Below are experts of layer 8 (counted from 0) of a mixture-of-experts language model. Rows are named router (the router's row for the expert), gate (a neuron's input weights, with its number), up (a neuron's input weights, with its number) and show model dimensions 0-255. Each number is 500 + 40 x the weight over its row's rms, rounded and kept within 0 to 999. Numbers have three digits each.
After each expert's rows: "comes after" lists some tokens at least twice as common just before its tokens as in all text. This comes from a sample of Wikipedia text that the model never trained on. Tokens count by the router's weight.

# expert 12
router:358538501525572579490522480534477510514500511533534547537490521511412537476483437503565458453527523543577485519558481487505489522517561521430508482535454488505488523542430460524513596518526500566442494503516518475541523456539596499465441456489448525469520559544484477532474419496468537555458544446504501499402522618519543437532514454457530511443518505533528515494543451551515475516443538517502532493452472521482484482530476503502548496555548514496529527450532408544556483544536522498444472511528442538516466434454466429534526492517537496472581473562552558543458494475520487507503544518473534472471488571539471526519495498476460522484530462468559506506512467568486406583504490548486498497491494470552479559443556532498550506457529560490563479487542532482497518512429420
gate0:466513599558510556486554448473526481537493441529551527500479487535504525521409414471543491445499524501518436514531432475502420523450533399498568509543481512473439475507466450549537537525486554484453538490514461492517594500551581538440486441428482498435451526523441437522462540547395499505464551419467451454500556544560605525536558496469536534432529565482499455545452520467527505554472469548483545472466480513481493413505510473509516462483477513477513516476539469544532467545517545522534426489510500508489496492481517510529488522514532547450505491519476536511531510463520465494556521503493498458471525510505507566528489530443476529541486453466573564575501533512425504492495400517518515449534442428497445476490558523416523545463502497435499494491522487452468560526449524
up0:444498469480470494496428468541480512500476448452471488495503501524430518571557543499475560533525510476463540436417485522496468530499501475482490543540504499483518499509555519463509568545428512518479502463524519477452519515516455419564509502461559510562558494435535568559563475489495502475495507520458550571525445473497442470519466561421510537559453426535520526480555541452439530481499501519486461490428508518559555578428505439465442588481492502421447568461512501425407554502495441488496522528449498456488455532489566478536533531474435520474442535502496506540526479483451535462451434483545471523559499476516539465544462537555481467406583465511479500441554565467484555443466507517486440539526470450560537538545448502543518454480507554459518482424498462528486538500532521
gate1:460463431506499566505507475497549561486541537566550519577528523454452493483450566438459428492544529529501500570551496482510484530533496513517504486529427521529495582536514548528543557545503491502443574522492500419564460554550496526448494476435500578481585505436514569449553527504475570576501493526479519439444518512549561480439584499472550510513574502489521439529543447485552548507562538505482488513527448607504518509546457513542542506461594494498476488506533512473524474513507520527478492554519467473514471496448456508443533541566490542503497440562443528492533553426529498520494577504473531453465507577523524558476569481410517538511462459482546575493473507522512502553449527509581553511479521567474519524523516504464526462474462555453471474521560488456519487470477515
up1:567520481477494463567494466582481526453474494520446466586488573489564562527480491446538571507495506489534474534523553567465497445552498431487572569444460548488464543491483456471494498462494493445453467534461511520514554574520477515455462515466516471504485410477558497530529541462513519414468467481535582449500551499466534506472491477449499508470462474536452457491558468519511521511474525504522545518482566487550515543476476501495464549490564441513453479439451473509451525490494514504507476468456524476512543469471590471562463523461473546470426528484573543474473497477418513447458436528466430564473519439498542456439405515485488500491537450541533511457427501495458444504495463457546433470434555426476457532456467544505448570537493430581528447444496516554528516508530525
comes after: " ", "1", "2", "9", "0", "8"

# expert 1
router:487537508514567505496476492554472497532538483494544549535464459548443538472454423466559459443513521533567515548564467452536430540498558462461488477504429501517514521571482432529520564488518543548465518483513518457534537465522573544441418459470447520526484541544439469518479435590445533552442534428502468514486526601522577480552532465458559512461524551537585493523501484564502502513455552509473522484471516543477444453533465465519561469556539451509535545465539418587545491530517519497492460528534408543488512454471487454537494524525507515474559476538521540529488508482526464468530570516491511437477512559543440560493506492443475517502485470445576509544519489577490432605534473525504520486523503482575477521476576546490537530503519526478577457500531501464513539499475508
gate0:480478444518526535529490556491528479510544515411513509518469509502463493519481549556526446404533539556518426559539535424559505523495456461475514509529493472463462515542432467559543511443548522493487456474514505475523499463485504453469490475559475529505460555553513539497474493591488566532482517492554471456469464505478570512480491455479524475455539537515422455569552486569568481527473511521452515452535470616502472573478488502586490451479557434585546516438518452522511509548504540456458473510549497496485496431453495457518463453517521478483553480549539517527402597501504435470548644530474491511501518550581447478483530549428461503513468522531560521503579497515538476491479488499499473478527545479458400538504557533504535486450538496526526520507514474452570519511497485
up0:461497496455525562533488555525498472553517540471529553579465515538433522473469575522522476468538531561538510587558508498491632581565448447511589526552491479513493544508508452484518470498546507534472402497506466478583504474492522451457469479554447495524467559477488515463465564445489553538428527477447501489478528498508553488470502474463550519482504435513466472583522474538529472508462519535460484481465518597500455524500487505515448433447515435499549565456499480542547506579532559536470475447533436479475547451477492472478525501519530475474529496513517550512453510570526447497610553553467539516436478533513510502499504553527471525554472489482516538573547450479490445503444461484541430490532581421475524499498552503494463420412522496522550509530518482507533474538472472
gate1:461550462555550539439555469482550460465426492531522460458474564533460575474447451470528485488541464564541468432517434558541541439528512501452542471531467460533461445547439534494539486518536481552436464472517453442538467476479570571501453444445475523441466551446484490483452450451504485531487530474517449443455508481539538448476513470518532564475528542506483554546551446553447422554467467523486515466502463434463542539535452523519535482555487501525551541433533445466535484554556457540460478456487548570524552495461542453547459444540542496449532476519521555553502509504560546440475523532446464499486449553475461524468482501477534528488498485472469528470506449531473453434461455531458547477434511502485449558474457546472439546457523527509456462542553539477450484562463461
up1:470545504531549537449456496458586445498578574538458447463458556377506532455476464484514497502522517500471501531484544555478514454457520500458439471495496516517500523509462505568540453466525557535428459495484455498564459473528490516468476492451491539448490529452501435533527479483444471519467548490522440505490443473504537437595529422567472557502528495564505446520517472563462522524505539533477517509511432503523438551451525507566485491496468443488511529441487479441492492545507516565441391490518466538527565473489510465423506454564535444504537468505521498532510530549542490452497582531502522492504391528465522427448470516514550565498438513460438551549488486524486482532442430500445521495424545570408495492532507538528481505465528534494482518552482534475436425485491491
comes after: " the", "-", ":", " \"", " of", " ("

# expert 28
router:487541500514577517491525510529499515548540474506521518550525497588422562488416433495591441493540540590543508544566459473504472523556534474458503468523445447533497500553456451511571526520533515518473565488543486471564548463548583527486444450442471546469467548522492497493478499512436542587472563475478469501468543532538534446526524493464526526441507519523524468548551446554535467544452523521433526491434477503509487475535447494507502484514549460552561533417500442527553469536594513533473460534545464528506493446459504435523483505518564550466540443559516560535500520477578469468547529534488511445502543525542453601446495541442465560517495494472533530531483468573474439560534458516544504459511500455568478507473552509468518536489561519465533473570545531461493462498485477
gate0:507485532503544495525452501530521468547480520572580489542491479492471507433454454439561466445556481568515525515565510453551487539520544481438481462526436424516442481518490496518527497465531537545459544530586422504574550454523528507425397463482472559476526542536517438482472459554455533570460472484473531466476514554569518437478553446468510546496544490566508438529532443532514478529482502519457545439540452515497477401529459495513533515539525439482551526448507420526517455536561548529480445486540417527537484483485531491477533456509525486440555482514523546555519558427518437452467526577491482449473491515521489548490528463497445538520501471455475565587513480573481505552565466526500493489531438490516455472477540522480501482462556538527533412546521441461500518512490518
up0:536422497550492495459532482565443515456481581551459465501511533474585401488503518520514573567534497474510470524487557527516542429436538525505435496493528478456503469491534491480459488507507523462536536449470513552462590515443530522545530575463532518500508533517499517514513520528462493493502409501562568491576454496493531546506552544597486450543501509558431545449406573450548478491540552460542379572508508481561540492444483515449521531508505515484466521494414502478483514453510543457544493474501484520562452527532493488483508488539509456526520580436505546470588501487522552551486489486505450543570585467481547481506449502508479528483560487502443488461524473454532531452568558489432426536493417479476508469524489483517484526486515534494469513531469492493561434432527502
gate1:503576528545501450480492522576504506551546480489495490519455486538437490452443481533586467464562540544511549493563511486567431482508556502476467467553481505523497521564550455517550510380464494551461511447535430472534497446495567560440477482485424548520551539568471476549471493567456567492468521486503489452456474509507552511538530485444555540486506501524562513517491524545498489493471496531483557495510449510480504499577537523458526389475511410498550518505552470488556482494582515545469432560488445555468518473423492529556493470524512438409539498555483544542499497471537485457589490522442554470500521566543439521472506453480458554521478498459517541532457467535519456516565445564492614534495477453533461508506528533489502476510498550481483509498574501533523566509487489
up1:524511541457503419478542457425456468537569419510467503550472552478556516553490526515459536519532597537514423529494500585485521484501544510484569492550478417516594442491524523465478492512547516536488539438496612520490502499453493497552464488480535500535489519527545481542473475494465483500412462427523510502495531505446471502447495520505427489577457540536522541534517514553530514457495543491472528567466481477540525447518528514462491522562499497499546584488489509549491477540594575559475495506483538523435495471487546545538523500430474493453474453555502479553424525452513511537500564501491510472517522523521479526496520517438502551446526452449493486600521466493440536428509470422532440471466450446473438468486509531448511508552447386463548473463548546536517543498505567
comes after: "\n", ".", "==", "===", " =", " =="

# expert 9
router:434534495542548486480476470564433506562528489480530536530485444526445551440449449441563464453537513539574510546561470469511444525501581480460512468528441492562500519563477450515521575462511532558467537463540495477528534420540544554452421452517444532528454549514470484534486391533474534559468522444472473483448549570568549455541515446464547531446504500538580475528516472541505464535433530519485508489462467546496458447515481511521564469520526473543552561484531449565566457544530512532473439509557452530488488447452501403524505502462546501466551468550511526524492505443566472469520544502467545462464489559528473533491530509423456530509503451428557500523504474521490424575516451538541531470533529466578495518462543541477500501474534516515545463515538483486484541503486482
gate0:529513556513500468464486464588498494532542526490583502490461504543563520471523499512562499451476593494544424565507457456504502473540550446531556533542446488581505532524450459578555549433532538567469566532535440470565553422573602507469518458484488501508549543533465514451567490578462504487428537477504523480478534536577583442529567453490491544485517482567475466480543556519555489562470492529501558450480517540456518446489492496579472532517524504478534484429531463532514513512583507528466521518553496504501475454494487475556490496556488413433490417537485560516515531460534523519532583490463485500492472521539503505450516510507484517524486516524556553519483452539545456450533442499523534515533442427520501451492481577446511516551494529504528454483537477465535551536511535
up0:479499421428543546506461497453573481494555483554543483556501558458509514491433498529552533521477489543456478531556488438428442492480526487524519501505493529468469461495487497429482507603555467507468517446458551425575508516537491521554474518439538548470455537571464488411432434542523493512514459418536452504482567488500473510534490497509527506502481518554522461566553476464468482492476492487469514544446531492470462568485462483456436511450522481508511580463536476533565495536509535528458505455470544502531410487436449452498562527400535578463561482565481489547511524474565531472511535568523424479509437504458465539475510524433469540435501536447554508578501492486547532513485457528579495512443533410453522512494565511411469459492495441505506486523502490453496499512539490
gate1:471512503517577524471468488487507457528561502476560504518506482500486498496484443494565447533539577537537503485564482528481460557488503458437502461556471486500488541534459420518545489551492530545504516518499507437515546484541542522485452438493476532509515529560525434418484471492412527575506504412477443498445505492502500477473555398485495563471589496519535464526513483532562477523499563528440532450524509523471435470524475503471513482493524427529528517411510432527536417576528511542418488530501464545482545479452498506518512478508519519466555445537481512594452508396513484479499509570458479452442503561547483509434528526483480511521493434467534602493509467547485477591557487514596513486612503514518511479484549534466580471525476490504537462554521517484490437529436497
up1:504563528542507508428472477503509513478536437469454579486461438486491551411541447503541438505533501467510530434452567554451497549543453503548502513503513498562559541472451469446539501565529466528435475513510479448469491468576480496496524454453469542512461525563546519479540451445515562496476435507456457471442546457442432420464528450466500548419540432497504483546547508492519478543448513538498546524484532513427528529498514483488516485548537518470541534468489508497559482506555576539495401533424532525555558459476539492493575472449529616530512432549483550521540488531500519537434466472477514459449454516523454447445486609522513488524530481495521553551583470514489472517522485506533515538492496508524454508515561547497506491588523398495486486556502492472473529517486523
comes after: " the", " a", "-", " The", " his", " A"

# expert 21
router:411538500563555492506477483548493484545537490507549542555463470538436547468457454510556452469545516542555489538550487464523461531519572497438521470532443469524465555548462440486537552541523529552466507490533496478542532464531571505457439450481449544505496562546509467498468431527449542561457548436473484521441548557525547465528540444444521523451530483548534478518532462545527452534454553539466531434480477537463458457533456503498570476521545486534534565456545434556548463540538533527435463518569443530506520438476478475524499485480551513467560463563546540553463505442533474486531540531460525448475482559549466545489516510463439540508487462464563527530514467558468435570494451564541520478529532454565464525451552561481518494455541535506561448498543454458486487503434472
gate0:506477538430485503513489488499501465508556478561572571473432518553461506439509497551510448472473554506518440562525481538516448538507536455497544431511457449472511512539446494565508520478510516549501582461472405476548564442549537588451519440484508497523509524547513461544518450526526505511425480479470556515516529544532538493534555535441575491440453576512595481544542538549462499499440586503491507480504486541514453505493492477483495496522533455467565525512505436502584513551568534532484499469561413452524488456481498428546466505564555514441507493544473516529457495500510430479536539506419524426512462495495466553480552502490457536587454488488529553505505487552464484537493491488492486515533528465505430534514535573461475480516495596505534481577481548426533444467516426
up0:550520478500479474452443512477452503478496494485552482524566506467499575509486546497479519529547516604461524519468469452492416501532493524444542483543512457501506577484481454549539476463556521464527454520528517481487477435496548529495425478448430515507436579568520462467531423476457543535474544443524545448426439482557570483521492495522513486505465500513465510574487409530483439519450542462496526464474529584519469502537470519573532516544506545609469543507497482548512502482483520465525482512560473524490452421519532480501484473536521486491527497487457477501577557505510512463479478465510467447435496506575410532483470575532560578542525563426481513518540461555496496559562523569532523526530402510561464543514471507515540569446564474537496444558494502458515436494448474
gate1:509548456517517472493487481555444525545487451459566493547473454554490595419464470438572440456488501562541515506587450503499500511565575479497529536559479471534464554582463444548557510514480556482470527476508480487498535488520495545430479480462424524556487535552445504477465450517503543544434545475510479488502480511548608487453523471469488505495507449516496433494491410516537466512430490551486467427445427539479512466551422530523547534517490445544529513464562480540505438501518526536454539531493467473520473417492550453523432477549481482500486430553524549538459461441556445428473529511439523445436528568511465502454542524480522519520457465452527495522526505547545462497468488530507511447512429520538480559495524560459501476474555519439565429525506509481486545491523542
up1:566510450482467409490579490508521405533508429453472547562447460503528482489494513497453486479522524454536506476469433523588508430561511493454478479452495504402504528570491439553500496512441474557506510499463491549516483411534494513452509482476490486468494510507436562536514518478486495522450481478456437488556493565512557516545493507454513531505542477520571433530523509489531490544515442419498484505500516466478565469466445557478492475478505508522553509485482510529496473442570476542483453406572485433450458514518444491481492535452513502460491479539542527555509443495554476453527496596590464514501564463490527478507431496538480472457444473478467508538515511500545545488538525528522524435549439474510526478587564477507487578515509449421599480570460494416523549449542541
comes after: " ", "1", ".", " (", "|", ";"

# expert 3
router:346529486568577493474515464571517491526521510538557536541465517518429510469452444492564424465540512561549494530537494443515450527520542505438518500534434516503433534507454415474520539493504506560464493527552511440549534475497612509473452440516461531481517547531484485472470459525457540584441558465502499501444516501533574458535511469457518516450537516531532513501553457570543492507445590518483553417492483515462488450532474507505522489500539491553551527464544431560546464533541496506398463517571481520470536456485475487540517509465530492478552485573516530542497493463516481530507551512459514459436457532553474538519504493453442545488510466464560545510507500565493451573496461560529489485525508418547484527463541547479547493512541516518537468475530498425474501503447439
gate0:570533583458523486488472541559446495532497492444548515539479484601506555419519410467557447474531530497545531568499464502540408503516549511494527557512536480530489505561438478496559547507497509516488550431423472497456509509544579527458446454503417503504507518555482424521507474584510507490473549482498504444434444525520513492541436467487497556505467520519569494577479480574579435571394477506547550483526489504477475435520490434485517459484546485557527552507528468523518538587508529528482445475479469493502501468449462525556493491494511511489549481488569539523516481515552547444520457519435542436455548592499474503453499510462485476476503436487539534573525477542478472503465482531497501467510494467553438596471562523490476519502486534479505467536537456527514570471496441
up0:477515504482458469529457482526528478557501453475474495490455590530449515510504484475477486412517452450495477473436446498472487483557488581495467532513523500537474535532418585483487473518513490461511501538531492552492418501508457449548504507535573495549374487491469491503580531551529458401549573525578502431486464441460510540539503477491503470462537502502472520508540497491500543536488452460481547516496476420451537515525509550487521514402525579459490509555496493545462575589500503406548556426503506539445521437453466569442431425520493498503486462367557452508559534515504542478541545480464513501541469515471514491471464460514505509441556519480458492476525505515473494495479542557504560524511530491419510527432458472461570491433513481494511518478481535467527550529515467
gate1:497531519440508541449448525527463480576563470481517473552506509526494545488467480506524475513485491538551466527507470498532466520477527496506495502526438521498484525520531461481531526523499566519487583465490481434501489450535484471443453431429460541546526602465502484504462455531520492599497513481488437487476541475470515455521507444501547497442506546550495468533536525580507513529485509520436468480476405494480366464546461512499499443485535471555588566443544533584488492500499504546517460512542469508553494482450483440545482473557595510488505454556539478476409513494558514531504541544505498488479519503528501535483563532548489485548484441459541538472474452562555451558467484563578575454579460533513494530526525504478543509453573560384522434483512434475556514473430498
up1:491469511544459432538469525552520532465499489442473500513519418503491473516455519550490496387430487488453512457451515499515597533473456519566486411424532471454517523482521498553473506487583511465554516502505488500488518482487550497519506535504489478542531505557481515591504603548481503447525559530531507548523438468444497486494454416488508521482556490519482489487419571486458486489514456495508474487517517536516466569494564521571498490469425490503483528491593518444463507545470555458513515485455481538497432479486469525444540509497527498485422480473517530524554484539533556472541543467495481485487445473448558540528534530530467365467447516528533421551473505447552510467413489538476526540521497558407498490575526473479499520515427508504508479583488395543560477454485460
comes after: "\n", ".", " of", ")", "\"", " at"

# expert 11
router:445530480542556507484504481569488488534529468532556550555484468545443532464453447475556450466541523559553483530551463491521456542523550506434524475537453490525490541546473445527533536525546524550463516490537485447539543446547572553455435440465448539478492564524487486502475413553469543570450551469486485516437533535534552462514540447437550522440556531539549493531541456560521466528429554526473543448479495540482445480555465492512534463554542481543561538450529437556557469543545528525461458527499456543501512453464509431542497506488543505459566449542534547544458521471544448485523537540470554458457478546535449540470513498438439529515485433438568517527506458555493444582509453566527519461540501459541472508460577554482506535490522516500555474495538486435480496505477475
gate0:477548504556546434464492448524504487529536480485544476513476523502506517466494489507558475445557541494543466541555470521483481534486525455469509480474424470550493516554407484529504457451558507490410563484535527480532549483531518503491443471467431543436569492536508506514454504595477551518472525468553451533462535534536546465543552479502536462474490495506513502536539502545510460545496511555415536459466525533454408457498518454523526489472562445532498516425517492486558482518556502566536444556487483559476551454436539510501466510556501499440536480529526514583543582515504415465509558544442465466477459529528483533434515462475499539536443489471543523505582501511477461577483430539529546440528557526515424493573520572428444507444544506546532392524506506461505485453460467
up0:495424538488440482462547516488443410455487562452453478423489584448583443511516562520465527554503461445435457508546488508483525510518454519535492499504554525522494471559515538546475491495467495454465420476459515499516461529512487517481540542529527435486555507450486462500465552526545486458540485507489493537489489541450474492478503522519537491562430544449422468506433513467441450575516493617532413536500527559499433439412523541499436492475435532459527492498530533503472616469502517467524428491495525480496472457448444535479437479496441470547488515422495488503454468515433482529527514521552499553529471510445565445539479537549536512501453471509533416466502458495541566473529566459471423490458508565493523565542439506500480445509491420530494484524484515517526506456490494
gate1:486539536536512460539509514505506499534544468506521529555541428492447497484485474545523479458550556519591480532544464453524475533524520530462522441511468506541474501523447479551572506537522520541468529500525510524541524441557545513465437475492485541527491547551483505451529493532462507561410573439471510495475533537534535479538536436470510493433457511491532448456485431549551473503482559515431551469482476520488486475512446504541509475558506485476485487462480482545519527503508517516462419541486476531486487475466439492543508469470576539410576497516494521572476551459535521512497497562467518455456463583486447573523565555462451511511442471416560487518491482524449460533541454503542580459566545476536455539450508601436514441433553527399548484563580454461468521553430483
up1:451493440531431454485465540524568446471441494526527548473545516537464478513509516482438540548480542457445533501455548479537484494515487517509500477465501471544565535499533534532494479561540498521489456520444433555452471504559443536558519461602506498606532457505539545509493441493555474483511479502460520534510512448548463533487446554508477552447539446524502498471494495460579527503486491461537479498498525520500570558475499450528537476563480479509463501551494486542490518527438438485532493415547534478550465534544527545491536510471484481527526506515460507447578567429506502522522475454495517506467517492530493508505474413480491485511576397494441515357481520513492552529406483550532532476412535583568559539488463493559490518585461520447477502479463538536595419495514494
comes after: "\n", " and", " for", "'", " in", " ("

# expert 16
router:434514493489562528479486505533499442548548503522573581530505456534441500422442420441564435446513502576555472510558495529544471521549533499447487435549439494523491526525443442500562513491560564535507496449495493496570508454503570521465467406491430550524476536506488476498455465503497553537455538506452508457452579547534561407513521444474545576459513555521547480508518488539563470534448529547486536450492530528461467454532457491535551454557519443531553524463521477570581476580513499520463476551505444514503532464441467497515501462498516529451518464553503546541424492497524495517495577518476538453451478577547453525481553504481447508480485419482538523511515471549468425566514463547555481466551511474528456523488555521491481489490520533512543453497540498455479499547483465
gate0:510460534512562524492569525493463553523527512504521523492498486480567527493417474517566456485525515543507418531538476438519460549471544492469510525580460459576474483589511483526561514442486549557467465422553542526507509532528488535494472489411460535514437555503478466414518423553459531528487521517484470465500520433557549478532551442516574465466496499479536431567513497523547456582486548536490542439501500528498507500554428527511497426442515469546482479435533461562518456545573494589502465471485488521529542418475484497550501475491515510444528555492501490522454515471513428514484562560463521451469514551509456545447442519456455543523469459471478527544479538473450447520500469546534533552526463432547538573520518578449469503481540523541557463457533449493456495517441544
up0:503485453466429442539541492477503451470470544483447466475509507499517529534506521500495555570428461497480512540427529533441474476514517549548453535486531547431518501485539583490457495558451497490492487552450507471494459484494500463492567520474508427551462491543559462442518522461454487425513437516544518533528437468494488504530481488586488535568475498489475516456432512516458545481560480415477466547529516428545559505531462558503469556460496504591494454502477566410417479514481481505563569534562535443520505496532533576523527556479441460568470511526459493405483568497456460467455528479586471503521520452479533495495491479486592514472560525514487546463445521442532599491449534483440496540421551550512485528540512500537501476519521436535527533499462507498449499517535582
gate1:457496439548573508484471516477547485537520494529503510524488504560513501495424450518531453506508522494559452491536495533512468499473474443463548484514506434553464500524463449479528486533491570574461564462570538464507448502564563515523474448498469531481499502418551540528493468552433550545496585498517497498420524486458590478515557444465563464468516525557482495545549422543520488559438539529496511463493444574464448506532479472463546430493542489552522615484557464477508489574542544535428477466550494513567470465432492471493491527485544527432511472515511550582460512482551489496519516567474524435451533534557410545429496512527456490544395505492519528518522463516458447518476472568536565509526490439518489483480562507516489476479511574426526504532565482522510482502481456
up1:471566537510458475493445491478409460504421559505507535534411604504410532493448517457506547523511557538511523472601505429471477485566474598575428508550516474517478487447521473529439498515446451577449465557464478505426555548491465540479478515511465464454522534441453526481510424468477462466463515486431425433529508500549499487549452490463523496458464472482534564454490546542525491506497536502490527470483532532453537527571482531516479467465541556515572496471528468501494483487496462457447472454507419566559573512469528499581402515497543541549486501541550553528486584474444516516467502455456519534487530476498527488482479519501473512507507451509456566514482590554538521517584498552538493527514446447564549537460489496491484527476488438495483530501503514520549483511494481
comes after: "1", "2", "0", "9", " on", "5"

# expert 6
router:444533516504569505482516478584504485558531490508574549546469505541465549471459443459555452455532518559563482524565464485536485547524525481435530501578425459544454556560449467517554523469498509560446505488551492482570516490550567529427403463467464520508523518516499455479490447547460535561473541484486461486411545571543554455538530448477547550439549513546553486508525451556554477512448540521481524441484515542479493450528463470494528445526562444558550514479561420568527449530531523534476441521490464564506497451458496477534481497520530490440559433528510512571453509482538447475508513529445531474468514552581472553465527520473456568506494429441546554531523502563478444563490451531525518474542518461515467513501564512479528509468539518504522481489550513437498514500496474
gate0:501456528481504513558518465523473460525459479540544538561472498542472545479468436432564497454528546527579470531522520487522440541501531478472492496544471496476496449545510465508541537452543520482444517419537472469486507526463501550445475468504451523519423545517484503536441429553523505565452490447423511422538578495501522495470500470475496514531493517540553516524588476537566476491443528521476559454532440569499492466540481516508510447457556466487526608479543520546511469503532534519493497529433460520456517417465467420535437511527479570466478441511582576532493513467447515443510533510556503495438570533518453551486472484429455522494444425455531594555492427538535465542552467553503492529560505451534445482531556530484548501508527524517540420535547495448519502450493557
up0:467534493445427518463557540530528427544492485583535509586532444491505475474508454429516520457501536541484451532475496451476477465516513502481475462555463559583476564530512490506478476510517553535474531459538461539478503439569475493527519534483544495532509462571451494404537458499417588521441475424530422412459555526537500416581489460490469559496597478479452445523510443473512460494456507526459504459486497502425442455485519505567527468437511475514523531528512508480488504486548470495426462506554521553526444502466494480476469426536549453481565454597521529549501491400518447511518445468522425505432489489560466502510527527467538483503454502478535458545510488469483530509438463463496544479515533474435563547527462513567501536473536511467473453522497501446510459458534488
gate1:464489463479506463496564506545464535581520439474567435522478501468484555432519457466512494480519499564496454561527472477527450571564539487515591489537445493519469483516464409467573498488489543502439466407543449482513555459496517529426495424506422558507508511559497493439499529523498553510504512470531462515434581527540539452500499426432517514516476479487508403497588453562555502509477498562527458490492499520481487500551488527548535460506500489513549566497527467505492457535518569546461450531507479523478478446478491456503496460545560537492525459482448525604511492508511501516497500539501507458421516588559464496477516548439528571564434460494524531498545506525547447564501537518558560504501503442494493548511565525508544563403524540468543493520560511469470567511449463
up1:540554458494536554536491546487429500524523493535479557490556511473511490484497527463552458427473483503537504524484462525538457452544529571472507437577444436445512530526491538538546528501561546533522464476462487424502526465469502488516434462478466495478462449470543526481533428460468471502455459461457531514485559565481524496453562438459543518439482490478552460553483459540557485468471468553531552446535437492536527525497542435547559421434562436537529572507545491467490521515463516476449542559476500519490528447453488423482520542525541506518467436439458471560464534499520450536475456569467455496455451575586523566477498505499457545474482492496463552522488470552519480451576534467464506437472569432495468448494485474510452530425481542547505463562521551413482466463506442
comes after: "\n", ")", "==", " ==", " ===", "\""

# expert 4
router:466548454516556514493490477578479500578504521513541533506481472566437578479446426474560475465508527576578560547585453461502472526512599520462485478519430500534498559562494451501541560489499535514476544483535523487537528505505587528442429437455440539531486538568496456478490456550428557554438547434447491488475552597526575499481559457470520522491487514539523485482526461562545498545462571508478507468496485567484480464547454488512575462556521475564516537473522437579534473557539504549469500506527455554510518438461482491523524485516520505446535464538504541528501501480500468485495560521473545418460486563543455543497500497472432534488493439481549518543507496558504466584530463552527505469546505472567495524448536519490528504476518529528588444514532451466501507494489501
gate0:452572519585543550543500575492535489550501541481519542542579463476461519558456448448548477516559507529507557522497481463493435547480474459452486445494436480489491508545465466491548537546590508486504499502547462426524468479540509482479517437555479538466495463520505489474488484483494544523495540463504459519457481509510549448471467463456553534464576516537513496561537466564532516559469460547449528500544545500472501571567451472475474456471504457457539510496550467550535476543540535517462508476538494531543565445454488460559460526534534511481580453558474543544457543485550512476538548530466516459478489540565488556524531569433442575516485465465558505581497459563471444544568484566475421536537497444482448492441564523454518515491540536416582520548552556493529539533479474
up0:432521557531538532512532544458525515532460513528549535529539445456444553542460474454553460442536547527479529529470522463544464561496540466465468464477436454480500569543474495568557554493533516467501462472514441464506476461529541455519524461551481510467538492537533520479445535451453546553523507518530435468449481554495545463459485456457557543458541528544477482534539463539519470563442479548461552540530559519452519533530439465477459457468471450462485487559564449551554454548540529525461485459544465535553539450460536448537483465509545472463557463557468551546447520448537498453545526533462491452461558554560434562538546501464441546507552466477544536551544456551480459533570504539458465546491450486458473470466567507468551541456531539452567512547550535509470563533457457
gate1:460551537472538501542462576522521449516531477525547495521529502510439534512445480491575429460520518509563523534602503538533458546492494478454489485559460448513456533542481457525526480458513535563443480532500451465538535488517503514436461450477474564448487531461449511445503436485466507558457561494495447465440504511543506462488530472443547531475553493529556452575522465526583430570443526550503510458505440557461462510572488512511488480520548472444512513558527433527555512577510517548454413528485458501480532492508448435529433494495552468446551462507554548544431549455544468465536553555454521466494546520487455530456552570502502563481429461511543558545512473509475459556533461563507544512551514448510466551517571538453501496477533544447528492519526523526514543562445459
up1:418518479547517444512486499538476464503563443463532455487498501549497528493461495486497450477549494469559500468520534608554484529459536442553498447495494429513531542523436459539491524411506540542462458486489426450521460500518541464461439433473533578479462528529499469550497404474511442524472512469503462514438396496477524450485550440455540515472476600512535445554475516497539447467518533536482525448525416512514477481573498491501581482594507505492481565549475523515525571511512461537498470553463422400455558467571448527420452534514518435480517545451520522519472522527490508446567534531472482477474505499496460497465558507519531540460492489481550497500500482453562492467552445532475514602530544437503465481481496516534484525488533573451523531499500540528522540521472564
comes after: " |", "-", ",", ".", ":", "|"